Experts of a small language model.
Training: a variant of SOAP for the experts, 230M tokens, 9784 steps.
Below are experts of layer 4 (counted from 0) of a mixture-of-experts language model. Rows are named router (the router's row for the expert), gate (a neuron's input weights, with its number), up (a neuron's input weights, with its number) and show model dimensions 0-127. Each number is 128 + 24 x the weight over its row's rms, rounded and kept within 0 to 255. Numbers have three digits each.
Before each expert's rows: "mostly gets" lists some tokens that are sent to it at least half of the time; "gets" lists some tokens that make up at least twice as much of what it gets as of all text. This comes from a sample of Wikipedia text that the model never trained on. Tokens count by the router's weight.

# expert 26
mostly gets: "°", "′", " ft", "°N", "″N", " +"
gets: " ", "–", "°", "′", "0", ":"
router:127152138122114131100163076159090092132145137159137152126135105118161133112129115143094093136105093139116162142140150132163094131124111130118124095189128101103105129132112148113181138121129142143135168091145141135116112115151129129125154169133080112133102120113117093140156148159169104144105128127156132109116104105119162161119115130098119121127157157110155065096082118158118173179153
gate2:151127107171119118151147091165138119094125144125119130114173122139137116115135124129106138078152063123161165093111101132165143112103147165128103109147112132157135136160121103100159157166117115085136143132141169126129098132150135146109126122148126127124149179088130137111123137156156115122140117131202079134135192136143173132150147106140099138113122129088127121129165165141142109097123
up2:095125128118130174138112104134119120148122098127119125128177116127065132180163163167164081151121114152088130120150160115150121152109082105134130125077150152153128108129115110127136117092091170153135120159135154136151093139156098124151059115121160101135123120137126118175118158154135113117128102123140152124092144155114121134105096132121109134147104079155127157095138119120137102135167

# expert 54
mostly gets: " five", " four", " three", " six", "14", "12"
gets: "1", "2", "3", "4", "6", "5"
router:149148126096081130117141108140087104126124158164131162126100127107194108138131142134131108141169137102106176114180156150127132099114139155129098091179106074117115135142130137121140118150157111123089126076125149129135083130144107132089117162094127104114100115119117102161164164145150122125101171154146108147145114105121139167119102116117116097155141123105145095149112136151113140117170
gate0:147120159130083115131170101157153173104097129113168144110153143140151077104099108166143126112096153119120136127153111145104184131149098117138144119124111165148124109089135131145166136157147099115108103093118119144096118138116124111136085140132116112157108142130121158089141129135119098143143152099132126150177085151084105096054124109094121119139145116141162119150116120157123166156123
up0:106099133154133145123081101124094092143137108137160091088097123126122148146124146081111122152124110135129139143102176089130135117127146112149137162108141131098134136131081152135104166143147134171149111161136090141129163116110137122131159094151117139113147106129116104143115092127124111146089117114120125146166146112120091115159115108149191155098116123117091106169143110039143154122147

# expert 7
mostly gets: " at", " in", " during", " on", " from", "In"
gets: " in", " of", " the", " on", " at", " from"
router:096114153122154138097146115123097123144132154131133181114133110100125094119088143110104110158118115099096168143147188144131119141118116160138146095168138112112088162110102131142127137137146126125131166127111145166120097080107102129112135135132142094154088088094087074131122127145139122128116170141126132110141084122133144150123120120134137120169142142115137141142106163143099190117204
gate0:110128124072116160174117117115126127129120108132113102111136126098126072138158110152104131124171117111111133105106153082105112138155120129143088111119120105081133142161142142148116132119140117113127104162084118120125148139153149079149174102070140156147149156133128131159144110128120105092164082103158149141106120108152115111120132185117107085138136100130124120110122093150115165064140
up0:126127146159113139138111154109144137145204128134146169135151118149154151139086131126140154108120132174121142137118085145177163121151121149131070141162103141102138156105154103119125114173147148086164108133131131116129070129137155166144146145120129138125129157140137089148107144075140135131143139118129177114112109103115130133071114114111106136112154171142110113171133117090116136127079

# expert 57
mostly gets: " b", " B", "-b", "B", "b", " reb"
gets: " b", " B", "b", "B", " f", "ab"
router:146092167113114160118118105140089098113111161154136142111100073132117103178101128116135110142162119145106152148125151164136137134123109108133144110135136083081134075146116080162165139123145130132097125119138134124129053114145125116091140154119119134170099101125119126140158122122129089105136134155176161162138099089121154127133093146094117106140157122108081107127086136146124125127154
gate2:171110153126112127171140098088129139107161128161125146106170127091122117078100108074099127129146061117158126118115155134148113130123118038113123149157165116136119105155158122135148136133138150086143112138120125162180097146116135132146128139101124138116116112128124130138151158147107102155122153129108137146111130130199158109097120102121125123112093150121118121152092142147105106152135
up2:169097147166117154121144076144134123135139134154146132118134100114135137120103140110104130088126098111162127142143113090136141109116110149118094152143128133108092164113185135127116128139115177106125099130115158127152121125166122080141151114108139143114100130118094158116172128143130125099156150119038137141099095139156139131173148105134131143136120121154121130196127132179164099096132

# expert 42
mostly gets: " also", " then", " well", " later", "ially", "ically"
gets: "ly", " also", " and", " well", " to", " year"
router:161147123109080144125162085117105080121112142156144113091104086142172113101118154131115137161125118088107158155134152142125110126114126146158098089136111092131157138117141145163157138159113152136145134113153122159152102121139092147133135138135119082161095102115092118122152162106161135126062155153146138105139108131106142195146115123127144116158159157105127112108118140167104103158137
gate0:126156155101089105130129091090111071141107193135086134110110130149132156106073096138131165092151121137131100113095131148132147164140164170140140088110130125164155121129102121166119142116161125126120143130126156156148079114120111147127131154123112153124091121143129148104095148121165100164140141122097086168127125122113111125146112128117135150163156123138129146092141093136103092120178
up0:160104134130111162151131157116106091148128103158096105077070131123155136112081158163145106105134134152159142122124135127103100158109141176100125142074113097131120132103082120124124085110094154131120117123154128137125079145123140097144190127107148136149129122121140173080147160127111154156130116110123105126118140091141110134156133127132071140091134122132110100141101108143145103088130

# expert 59
mostly gets: " (", " \"", "\n\n", ".\n\n", " |\n\n", " =\n\n"
gets: " (", " \"", "\n", "\n\n", ".\n\n", " =\n\n"
router:112103123127099168115156100166099112089118141180169139103103110122154139133123121131123143139101120112118175143167149094125058152114070133106140128175128109118133167142106108124144139125132128102157138127124141126132109144149115124102119176129135080110126086130099086168130128155178123092127110154130121129160152137134147174149104107086122089163128143086136098141127128134121158141140
gate0:152124118116153085142153114089156122131135145125147087106109072130108117128171117168167081117093111134134136132149108151142099152131129089090094139122101148141119140138127133133121127151145102112154158113157163116132106144105104151113139154101127139095141143150105125130167113102124097144139094171161157160135120108150163183132192079090125133102110139137174117127141159137091135137150
up0:126108151131143108085120125131136123102169105149096113093130156119116171092158130155163116166114143128133097138148083114123115097080134109131103152123131139130140118141085094096109098117116126132149131138114171152072140173102129117136145124120152107169142140101105135120172131102174132145087171126155102135164147169135153150110114136154136089154103099123119153154143137109182137123169

# expert 38
mostly gets: "ara", "za", "ini", "la", "ma", "hi"
gets: "a", "i", "o", "u", "e", "an"
router:147129133089131138132146134152094121113119135121126143081116113122143110138132150144123105138137117142102133113106162177157124134093111150104085091134143110094125103111120161174153141166102148100147131057136147128101107104137097155111159144139087128103077088143125139178108139156147117120065176147117143130135089116126156187105097131119148097145127124131132144151098148154106134144126
gate0:146128089107141101139091164165158128095118145117136120127092135123135152126127154111104164117108104163098121097091133137135153103139113096121107129147129094084097103112125132152150133165148117149166159093153150148112130088174116122106178118128085097119192108157132149091112130144101093136131113155110138109115117144110136172145134083112098137182104099108128100114097116151135124114153
up0:191074093150127129127126130120150126174135158133101150077147134158138127141148122123143131111150115137118162091126126126126108099122137128107129147153132134161202156129115140128126085117118139102169144108112091096130086149107119085080105111142132139088120117117118167130154110112106137165126117117144164085110110106123095138111143092135140110119118143118117170153158098159083137097163

# expert 36
mostly gets: " States", " York", " India", " England", " London", " Italy"
gets: "s", "ers", "ia", "es", "a", "as"
router:159083151108125150076137118139133119098122136148102130122112123092129090139097149154152128149130103151104134149121142170132107110075089142146116097156138090110129130108148141127140147174102093085116110098132150123132096151155102135138157145120123125134072111123086102157126149146155108108102146157132129109134072129155138154132087147107115108198150144151138135103115158161085136152130
gate0:120110131089098092099137186177152121101166090101143156145121123112159154106103115168142106147085112148134132122130116132106133165119152143122110119127112110124144074070163154135146093173132116113149106124139129148156106109098085106152145103149157124103115103120149122091147173130130119101138159136104090100128103123110109176110136082126147117136132161153166116112101139126128144122161
up0:118132144119113150129116144120199101095155109105115103118115172180130121184164104117151164124092112136093130182125097156104108095152114112119147110146148118108115147136109114139111172171144113150171132145129117115110147097179137124126113090082129150128138111097117135123138135151132106105071161128126166112105132127144133133146128111147149096123151176131097113125115138140135138078095

# expert 44
mostly gets: "199", "201", "200", "202", "198", "196"
gets: "0", "6", "201", "5", "4", "1"
router:138134137116111138079146100146116115134105123149125167121080143119164083168092132117097118172140096133121144159153141146163085104124102150165124115154154101095111089153124134153149114151097151119108126065127097142147104147150104121128115193135144118171113111098117125127123146143166114143085133133137127119161075143122176154120110132153118102150131144091111113123103138119096142146156
gate2:143067127125098135172121116138164150104090133134099152114115098116051122193114114113086121085099104063148102111124118149149142117111130140130118111118151097116123136079129128121142108136128122120108134064113147117161165133141119118124112116137140132142125166120125118159142120096126159131184099132116130143109094142099131144115126098085114127138082100107132125138128137149111124125077
up2:086168142111161108155099126108135125123150112146149121112147170113131174132133094110143115121118130162128128113066138137122118164121135112150106144113123133078159146132109114089142140083091098132126066145117117146117128170094138148134166088152128098128128119155122093157152140131150150108108115081134162135098163163123104139151123142097185108106121123148111140152093098108157118133174

# expert 53
mostly gets: " a", " an", " my", " small", " guitar", "American"
gets: " a", " an", " the", " h", "'s", " The"
router:147131146094133167131134126141095086134086187177145157109121062102114132111083127108128088137135093111112112138130152122122118131099114128165077093125133106103092145123090153102151155123124106101141146104122125142149088144146127130132127138096117091142101100131100126137131151147139106122120159119150120163143102141143165168105070112100176112145119134096150090106127124135123167119143
gate0:104117127149120159159164151117080138118183127123138124119113118140133120147080161096110118128100125107158134144124137113088105124133111130077104142121077156135134104124124089111073085125141128145091100144112114144136083139155158141090122159121131148132112147124057132163119151157123129127094124117110148154157164089098139096132150103136101138133146111119126137096175116176122115168138
up0:125139125137125147118099123112114123128124135149105169109077117124127108092132167124135092138072109158075169091094108129120123112128154132185122088159145155127101099091174093122091131089137152095133095090134138124134083123123110131135140127153091148128115074151149151102093121100113093178144150097123136147145111138140102134129134108129148143151142135141143152079144102148123096123116

# expert 37
mostly gets: ".S", " this", " she", " He", " him", " it"
gets: " ", "|", ",", "–", " |\n", "\n"
router:118119135109110161093146096124107083116118159146140156096101102104165105124097135113116122157136114119122145139132162140151095120091108169149121095160140071098131130139126145121177144164132139142125148098135143134132091118136096146110142148096099093134107093113088089146167158165166100108093119152153149132150112142114157159113082130101144086161133153113114096138113156149109141145166
gate0:082117126112132080144164135120158110169155103153118116125086095126125129132164140107104162138124132133137108121136120168105128162102114143095172166076138183154124124147171086117134172181149135131134120111139146142080140100106128131122134152144125109111106081127112118154135126155134139152104149163082119098130123132129146130149091152119125094159095110103130154131091098111112093098150
up0:112154161131134148118108150177094102140143110149130067139104146099104107125157111093147141119124067140127126108121145120132139083125090118107101136129166129135167097154162139116079158123108156124128149135113128128133105135145145156137140113149102134132146090144159140094152105084138146131094134151102114142112091122104127069120110119134129146163106121098121094162117058086121156104152

# expert 43
mostly gets: " at", " from", " with", " to", " into", " between"
gets: " of", " to", " in", " by", " for", " with"
router:127090171103128130111135136131112109150125134148121189087130097093151114110119132116105120149133098081097175137133160126124121139120075140110116084148097107120107132141101122164134132138146150129139167122133151147099117064150110122108144133126120074159099082108073119138106151119134109116118109141120137121161105092084152150123110119120149122184139146130139122119074133170106128145160
gate0:123134142153138094087184109122162125140094138096089133095149099095150135113138152119136112112132140102109185118098133134131104132090122129154117105133128146111168123147142135159127180139154176132111117145156110181104110136153147117155077133110125097101110133130093097082132108113154112150139133106111117138152151141113190127167127125134174126132155100145130135142097162115098124185122
up0:075146169139135137060152123121142137158079120110165112123123085132104111157112123120127096136144112135129111132125102136125142117148119149095128148118148129135141123126158097150119112192153086115097089124117141133122106133107104112147127127132099127157068103158102135102118109090103158139158131142108122094132117118143164148063160094114132111146092086158121118112111157082115147093150

# expert 13
mostly gets: " Genus", " Coordinates", " Website", " •", " Total", " Born"
gets: "-", ":", "\n", "\n\n", " •", " Country"
router:134158148108104147120146108161113045143151138168114160095108151104131092118131123097093066167125141133098145141115161138137099133085120144145144100149120117098116121147102147147148171161140101135129150123100161182135089123130136111092166140130091119143141092137123103120123163160143108131117134141151151116147116119133173133146106127118126113134142146096133088138132175137107117111183
gate2:150119144133145086140165155130133112107180162148119151129139129151126099153092144107121116110129139096154122131170101154141141136144106139119146125134142149128158170134127112151161177122121089122131119145183123112131164142051172139105149145129168121140162132143124087128126108079120112151125135124126153107122125124086117108111123112156143106164172086151132111163136156146123091184098
up2:156130133137108160148164141147158083121135109137165142137169154155141150128080115140149088126135152124092129132139143157125162089095113141099171094135122125113153132148154093152146159144110117108130089146123177140100121146121146114121125110137160114152125093128119084141137139142115152125129122176157153078116163127192092131128117123122096125119175144125159086119140117167118076103150

# expert 25
mostly gets: " Y", " D", " N", "-D", " Q", " K"
gets: " D", " N", " T", " L", " K", " R"
router:128125153114114161103137114139124096113123161159124134058112117113143115112100132120113126138115125147147175165153145172144110141125129164099109104170155122156124123165089142133191107109131119117138129084152103154102050094123110126115182161092109117144108124089096088168140152133140128111122125119111165122115122116133132135134102126119131072142112158085125119129115115137096147133147
gate0:168127152118141141105132070125153127150108100134169145095112145111133153118084116119143142097144128132156136119138165150088123126105158182119116103120155119158126127137119147123116070131134129156155105098124168124077105142152108131117089105131107119123105138111131120116087104110111159122140141108086109134130116154121151114158067119158065080148112114127172153102142161098121117135167
up0:137134124072145146115104139068151098162126109118139142129165147164101173114113125162118119134164120158069114111130125153115104124127143123137113123119118106108117129129099100139143098124113129075144123135122142154077187131142108148140136164098106132124099135098122149139145087120136133125159102138146165082103130145083135097117099109114040154108149099118120155127107116107119123130112

# expert 58
mostly gets: " j", " m", " n", " s", " sq", " mot"
gets: " m", " s", " f", " t", " st", " l"
router:150124134104079138142168127115101102146133156153118117117095079115168120085099112131124128188134088121098162169113143150134109132111099134130099116129153089116114100159116136110201146127154105129134124113147117137112100120124107180102147148123093115139132122152091104130127143157127131112122089124165125125118102119140157135115111128088142109149151149090147065113066153115137120121155
gate0:113148122163099095109147130128112125152118156178135093131106124093079116114112141125152142146130151135145102096092122153138103113093101114124095151130175105085151144138127159134139134184117128100173145104106137142096132151103133160095103119141188162112173149138115127147088123145142145091119078152104126138189138092100123080113127154110122131132149126116125147135127122149152101098121
up0:123136108075160150158131098162092153118125137131146108127145144150167139127145123125094147164127109140155114101138160111090136179135142101098120113118108142110042114121138135127175122138102153122101164131122102133169132125145155137120103167091096158106088149129138182099094166130170113111137123112164143090097104135130148142113164089148150135113116136121122099135141140131114106113149

# expert 9
mostly gets: " with", " by", " including", " against", " include", " between"
gets: " of", " by", " with", " to", " the", " as"
router:150118125091120146129122128153102114127118135139106193090123100088139097130105141124083109147118107101101163121143158143138102139119106143103120090182111126111111155152088116160122153134120151148136143107132141141100096075143114115084134129103122113168114103121115112136132167129158090138100133166138158110159107100098140170123085126123158113190144147134119141126074141160109149118154
gate0:130118161158122090133095103096099112186110123174138110131115165138115129107116149155166158128117161166158148115140141135090097125148115094155088151130106089125112120150097113157132104139114158122098132122115117157127092178147080101130108123147124165115157114113134147088104122126120159094143106137104133129140130168110089119110091136122093079114156108144118136116138165110087081133137
up0:141129122099101131161140152161189116124067110123130127120155135134129173112095130171089129135140156090164153154152159166139127113108143129111102126136106132145084149132138161140151137133143146115151106114095136096122155126111135174082128105098155109134123156140132150131156142094090136122101099085137102149150102090113128137095125121192134115132132110180106102090152119127164148123123

# expert 50
mostly gets: " his", " the", " its", " this", "The", " their"
gets: " the", " a", " The", " his", "'s", "The"
router:116141144105113165095127115124076118122124142148143162127091081100134104140073135135097100173117117084114140127140152146136110123090145139142114122119152109102105141128077150141130133157110098100122164137136109104116059130122116173115123133150130065163102090163106113128134169160148140123120130159154142141146122095105130165139085092122153116150113124112119120128109132133085152172130
gate0:104152107084065163175137109105119098148121147127126126109158141099116112124121120117117117129144109111092100112099113144124184148117097110086105122080114100154163166162118126188152177135116195112139155128135130150122148133142137161121090146152140113115140112092124127092131127088156097100136141130141152114117118136134087137151142143117125109137089139130112106111083124087113122129098
up0:157154110115123153147129095136136154102161113148144138096147093140099071077123156091136121098125095116088111148134121143160135137136091155121171093167133140119115152149091147131153104108139108151055169118140137138130104149150121160153080136079141141104148135114111160108115151145094156131124124173121115121139110144156087146109142139097093096102095121112094138134114133143147129134108

# expert 12
mostly gets: "berg", "ić", "idae", "ini", "burg", "ora"
gets: "a", "i", "us", "is", "o", "ia"
router:153115124150107130116140114173092128099113144146133145099085124129140122161111121110157106142153130109103137147137157166120116118106105170172110100176126087116094142136138172145140148160120138113138145088147174137129111113150130154139121111129078097121114088135117147147137144163157125115079127139148149142138111131138144149090085133098144057174142179143142140132088150132089124155129
gate0:124134121121145093139165131148123102161152147138147106088113170170124152149120179120154107106136149163182139084166133108148169137097133175143134118145106140104136122093105159134151139140076124155084097160152145106107072119109120124165165124135124122106109150094144147174092101116123130140085090148151137150121138134140119139131134107122113096142161130155130120120118161144094145149152
up0:154072130136142157118110125123120168125120145122120114166087130084107152115092099126121140187153139145128111159162110136146147139139120107107086138112131145120099113106106137127098091083177116096140115100113134137125143111137125121127183090130135101100144108166143105168128109143133143074115159095123151150145159167122113139060121137166121122121090107135108107167106152142146156119120

# expert 30
mostly gets: " London", " California", " York", " Angeles", " Texas", " Chicago"
gets: "an", "on", "ian", "ic", "al", "ia"
router:155125118135126133057137090146099105115115154164099119115085109097119093144083141152133113152149113104118118148135146161138118112052117154119121106113157090114087107131125148133157159160127154122126125115131130110111112134153098160089136135117111130144102125127097136156154149173155118090100131167143147122174121142142163170127112132104115113146170148125109151099123185132096127154143
gate0:145154140182137124103108086108110124153126119164126104171118195142134080121090098145129140156099144135155091153149154141138133156150140124105130078124128137151173142111123130147163144151142086126113129151135098125110146136146120173142150126176148077102131162116145101132120165115157115128137149133117130147133129178126163152095081093131134136143114113118157143080080106134133134120110
up0:099120082101147127140105122113108149124128140146166168108190100138121132147139108124078159130192180148132163108178116140161097090136133112177118130131115135138137112136094096121131143135099131081132121116131151078125116138122140110147121092164120143099126161084087117138151101105137145168105088154131152118118135122115162130115098139127100085112119129161114097150148141161126119136131

# expert 15
mostly gets: " Jr", "ov", "ib", "enc", "b", "iv"
gets: "b", "g", "c", "w", "l", "m"
router:157107124127102138120139124119097123098096150163174130095104102121143102156105126132128097135118108138098171133149167169121113117122121142181116114168138100104099120141123121103145186131135128104135147109132161129111141108133105139113145152125099116122121135084092112143096140156153089093068118166183160128150120124132149137092088107094123109135128157132130148129060134165098113155133
gate2:089156116104161080101157162154104099117135137149131135121136109108150101138135112123099099138146084076108151177101166128134116144168133153168143090130088135124111137094107152151115126110096138114157107165124101160131173096104112105125134134103125122138138106118137127141128189096170138141163148094121128161115129133113106127131120100115146123160121103093183150124152130119107095175116
up2:140163142061119135121094152107157124140101142102124179150106113122129161151162110136170171144154155179152124113129086124178151096117149130080149128122143116146132104169118174145138151139125139101128128154135125126076097143181130172114124111147170116103160162131119127132130148104103122129117103123075146136154155112140125137146087119143105150107114095110128105100133126149122141140156

# expert 23
mostly gets: "h", "ph", "cl", "gh", "ch", "m"
gets: "h", "m", "t", "c", "p", "k"
router:132097129109092150079135139102072115134100136166157146094119098146156121177120156120130114121148106143105138170122163135138104142068121138135114086148126114121137116136129122117160126121166147132146117101116144125096117122137071120111138106142087120120113101146136076130119155135154099109089089131152175154125105135127159175104123106103127105135119155128112155125081138162102165148173
gate0:128144153093113137140107119106152142123103154169152148181112092097135136132113126131166133184115148087085159134126132150132136119138163141143135118142114105135115143141126132125113115146139129176138135115111167099140181103114119136122115110174159165086137177115132097073126131125171111086096154140123101117135146111157110164116129153124177138123142184099133136104124119082129082142122
up0:114143153085106123151157093120167151132143142100145126158101091174129117117128128122152120080116177123107123149090120118098091166139140144125175143150167148113114149155158114124151169165104134154110103087128139128113133126130194128127156121135120130119109169104093105088117159129150095151100155107116079135123125132108121155115182101101131147132129091106126162126088118146119124156127

# expert 16
mostly gets: ".\n\n", "==", "===", " |\n\n", "==\n", " comp"
gets: "==", ".\n\n", "===", " |", "==\n", "\n\n"
router:117135138095071172132138126144130107101133159146157111095102121126141090110127166147120154164151073131080141113124163175154103099111088140101127128137155107137129141142128127126140133108162139141144114142129126164117129112153093099084132187099122116125130109129124095167123171159144077139128144173137146115136143113107167138138098101129136112108148158109091091125141144119081143117169
gate0:149101071121121151133120148091118119135147104129090152079142105116127149105172116080136135191115096121071097151134122112147112100111133076150126111116144137145136164112147116136177180065110154127114115111133112140135135148154109138087115134135118125131106132115138113112167128105098102111126141151127082096165128156134116139140114135123111112182120093117095132112160116095143098128130
up0:095052114121116115177128151107111149105100140105158117116080114103137117118102136131109059132120097139120119159091166130100129131138095118108123158121119150154115077139107123127139119103142118119093139145093136126127127134118148109207160104159112067152153116163145144156149131103119131122102124158144119152144139133131150115107137141126100128148093142127115113137131163128134196131156

# expert 11
mostly gets: " S", " G", " K", " H", " F", " W"
gets: " S", " R", " M", " L", " F", " B"
router:136120114121112194113139104149141125130138191160129156099091094140159110117102118121112113145137106132131162133135143169154120143119088148112129117160129126146133138131105113118210141142121149163118121092145122147103041107108104125119158172120103119141102115084109098175143175152148121124133122150127131117152125106155145147130082133128128086120092131114117125114110141159119139117151
gate0:121114124177107072084123132120102123137115137113160120126157123113137124169106136120158146109116071105154171109131121081136154139122168176127162121163104118140132153129155144170157135187153130092114127138117120131092157086139134148144118129152091107158118149135147116151164130120121130112152161155160096108159115092116104081141112130143119114110123113153143096175129113132136142076110
up0:153125132125085113092163114164164097155180087116116115156157108122167119147135103119133126087130111146142116125120119116146138112167132140134100108127134156121121117147130130104109107119129150113142119105154145138110120101130192167117135149119121114122112136087146142156124166121113149110146169146131152132041120091124160145093096137095109105105118135107095097129073125142104163134073

# expert 47
mostly gets: " was", " had", " has", " are", " is", " have"
gets: " was", " is", " to", " as", " were", " had"
router:133129123109121144132124100162103134114105137161153186124106124090161119141110146139104136141105093132109117134125127141126086137111053159131080128138147076114157137150139125153139141155146143128111177130140127172154069109111114165137113136108100082133119117129096120137121141117144112112086154178152123123147127133080136163101099150119149127194137138111125091148108165149103133129142
gate0:136142132164131068085103110107129110126162110127117136141144073097127108170138154125141129155139130106145127128146118118096103097139128147139145169126182113148124153153140149119147126140134102128150081132114140192125084073104137135184124154118141150117115143126129113112099135091142154187111111159112139117135131086119130117112117171133105117164113121119156132147071165162115152107124
up0:118145127121095092093119059140089103136166118107104145171117161143096086145176154124158107106125112156144143081168142157158133143152120095138146098165145109136148144129160132123104149127189121117122105100104109104150090151158093141142118096135136124118125137108110131120123170147156109106180083114111141166151106124122106105148138128125113147098129120116146148130149163094111118111128

# expert 1
mostly gets: "\n", " |\n", "|", ")\n", ".\n", "==\n\n"
gets: "|", "\n", " |\n", "-", ")\n", ".\n"
router:158118117083140134100142103121088137095087160130156129093119124118157097144112146127085124143151111115100157121161136138166128120088099150144128113127135130138129097138131131136144154140135104134142166131148131121118111072161082125140135168122140074128079089125138118172168170142168140104121127157147140134162125112130140133094118149049137119178155163141124087123107145117131118142147
gate0:138161158137145112107175123110085148118131196124121117139117160103140139140172095130156154078106149106127118164089109112108133130203173144114117091100110154106069156152111141135130151157100155148164125142136123117120135121104109120157126131112148146157117165141110154154106149137144112139192130130148127117097116138141154091138089106131083098127137152127141130132128140117159124119130
up0:120153114151153068169125132124137085137150187144098125125148192156129109115131125144128144159110170141146115090144126156118114142119141109139138122130145125153136139131148123158134177163125123166137128137104107137134139082152112109101098080136148107132134120143139097204115126115161155146128126119167122154099104121096105194142116120131154098111121110132134124169162140177114151150128

# expert 24
mostly gets: " d", " sc", " sh", " bl", " cl", " rem"
gets: " d", " s", " l", " m", " p", " g"
router:137136163103119146127149123116061071106123171145171118103122111137141125125112116119105129151153128118131148120118162140119110115135134134127085115137151116082146129154112154122188119122158103148137123118108102131140104093162097160111121162129080129138126138127112062165160154135114088096114103177167144141141107150141141155117112118109169094126113129100140105136074144154110148108166
gate2:117169128134107133144137129094112095139130169105164097113121134146105163152123150091083102176165094093111121152127126104161180098112128162120137147144174110121165109108106148137132124197105157124132106134113124151149159120150133153099098142160166153132108115133163125095113129121074114118116106127122144135128124156136149128131163134167136094138134118175094145180101125131096125128147
up2:168090127126134122126152119139132073112123181149138089127134165129136086147140101109122143091139114127103144100072140103142129100117148131153165174081143143123111120146136161131126148146124077081092115128121139129090134134132134106112108152112128102125125130109107160147168148153097147092096128111158107117138165159163141127151152170120113172157166112100116179132167117142148121122124

# expert 17
mostly gets: "=", "born", " *", " :", ":", " -"
gets: " |", ":", "-", " –", "|", " -"
router:114131138098111133102120134111094119080132137142139165093100126103122121149108159100092117156097139120077158175115123145151111129096063140108079110153119106149137116144124141146119156136122114111143161120105111129141111086114120146095130137102114111113088110155102088122152149138160113101099170133135143151156115105110194125137117143088162095173104141090111127142122136127129134108180
gate0:160126103154138102130103099094129141128121091119126157143085171079166122123106110127146149144073115138087138158086124138172098160145143140118106142129138092129107112120143160154146116153112119048102148157135091104122109099167134177123139130110146150113106136148177135129107160167137154152097120113147096117134154141115120154088105136119141083141117134094136114159118135132138113135120
up0:188149134100140165087096178144137097142088185097128159098117147141083142129134141076126121146112125090123168118132117158167091119091144128101106127126099135151163107143094139133110121132117132117138123115130156166138116105094169145153132112130108132139192131107147154147115140149149138129139094111120146123078097154137155145107160141165114133157136150090148147150152144125133118148108

# expert 22
mostly gets: " —;", " ±", " −", " ISBN", " |", " +"
gets: " |", " ", ";", "0", " —;", " —"
router:129142121093123147092168126136084116078142167162120130113110101115104106115109139121070146201128099125117112143152141159167129132091095143121089091140146100136113145121134138109151148123122136126109117144141160122147085082149089163095132116118091108136098083127078091126121120137154121073101108140140154161135130152105146125112110146127162116150111125087120110122128136149101146119152
gate0:118101139115111126128135136121111156100123159120142162131153111142133087163152112102128118125134114152102117097133080147124124149117127126102097091114192139088134133169140129179144139120086102124150124110145185174122102156145124130153120157116136120111120148093125135120114124144113094156134154093153140105124094094140129148128121143138146113124130147073109155089100045112076123122091
up0:093132135100104112135097104137143148121159160117139126114094124091175107091139073129127112162137137120154122180164174096161110113163168140112136147167089148118126107128119153162122119135173144097116121161134107083141145106119117125125137093126131128140148149159135102091110162136171145100110119143107148116131152161119153096149159164098121143158083108145099121117132173131171115136120

# expert 51
mostly gets: " April", " August", " June", " September", " July", " March"
gets: " ", "–", " September", " April", " July", " June"
router:119129146129095150108131117118106121102134140109133175125086118124126094134093140118129098146143116049138133132149142148168134118116114140107136108165143074107137140141096133172140121126139145129137146126144113133096107132150088160111149157127119073130109135132087066158147129157175127119135124136155153129131087152155148138112105156115109125133170187072167141115115138137135165144171
gate2:118158113109101124114153146183102122140146149073138097084118125131118141134131102143162087102136105125167116137110105143149063107134137144082125168178141130102122080129112081176117126145110140074122127115122134115094119115159166094096155097119124127125114153139116141104085125109147165105114128128107121166138112138126119104128131158101093138132145147111138096163148087149132160111117
up2:138132147163146135111124111091141116110121110147126155155161118119152180165124119115154108128135150112150153149150187129098166154162143141147120109127120159160139167182163151145133095107109133147107130111124102118156089077132108135116126116168130151119118131159108144143134126124131086163139160129124129123088128161095147129129112135115186147132115084091095090082164150103129138131179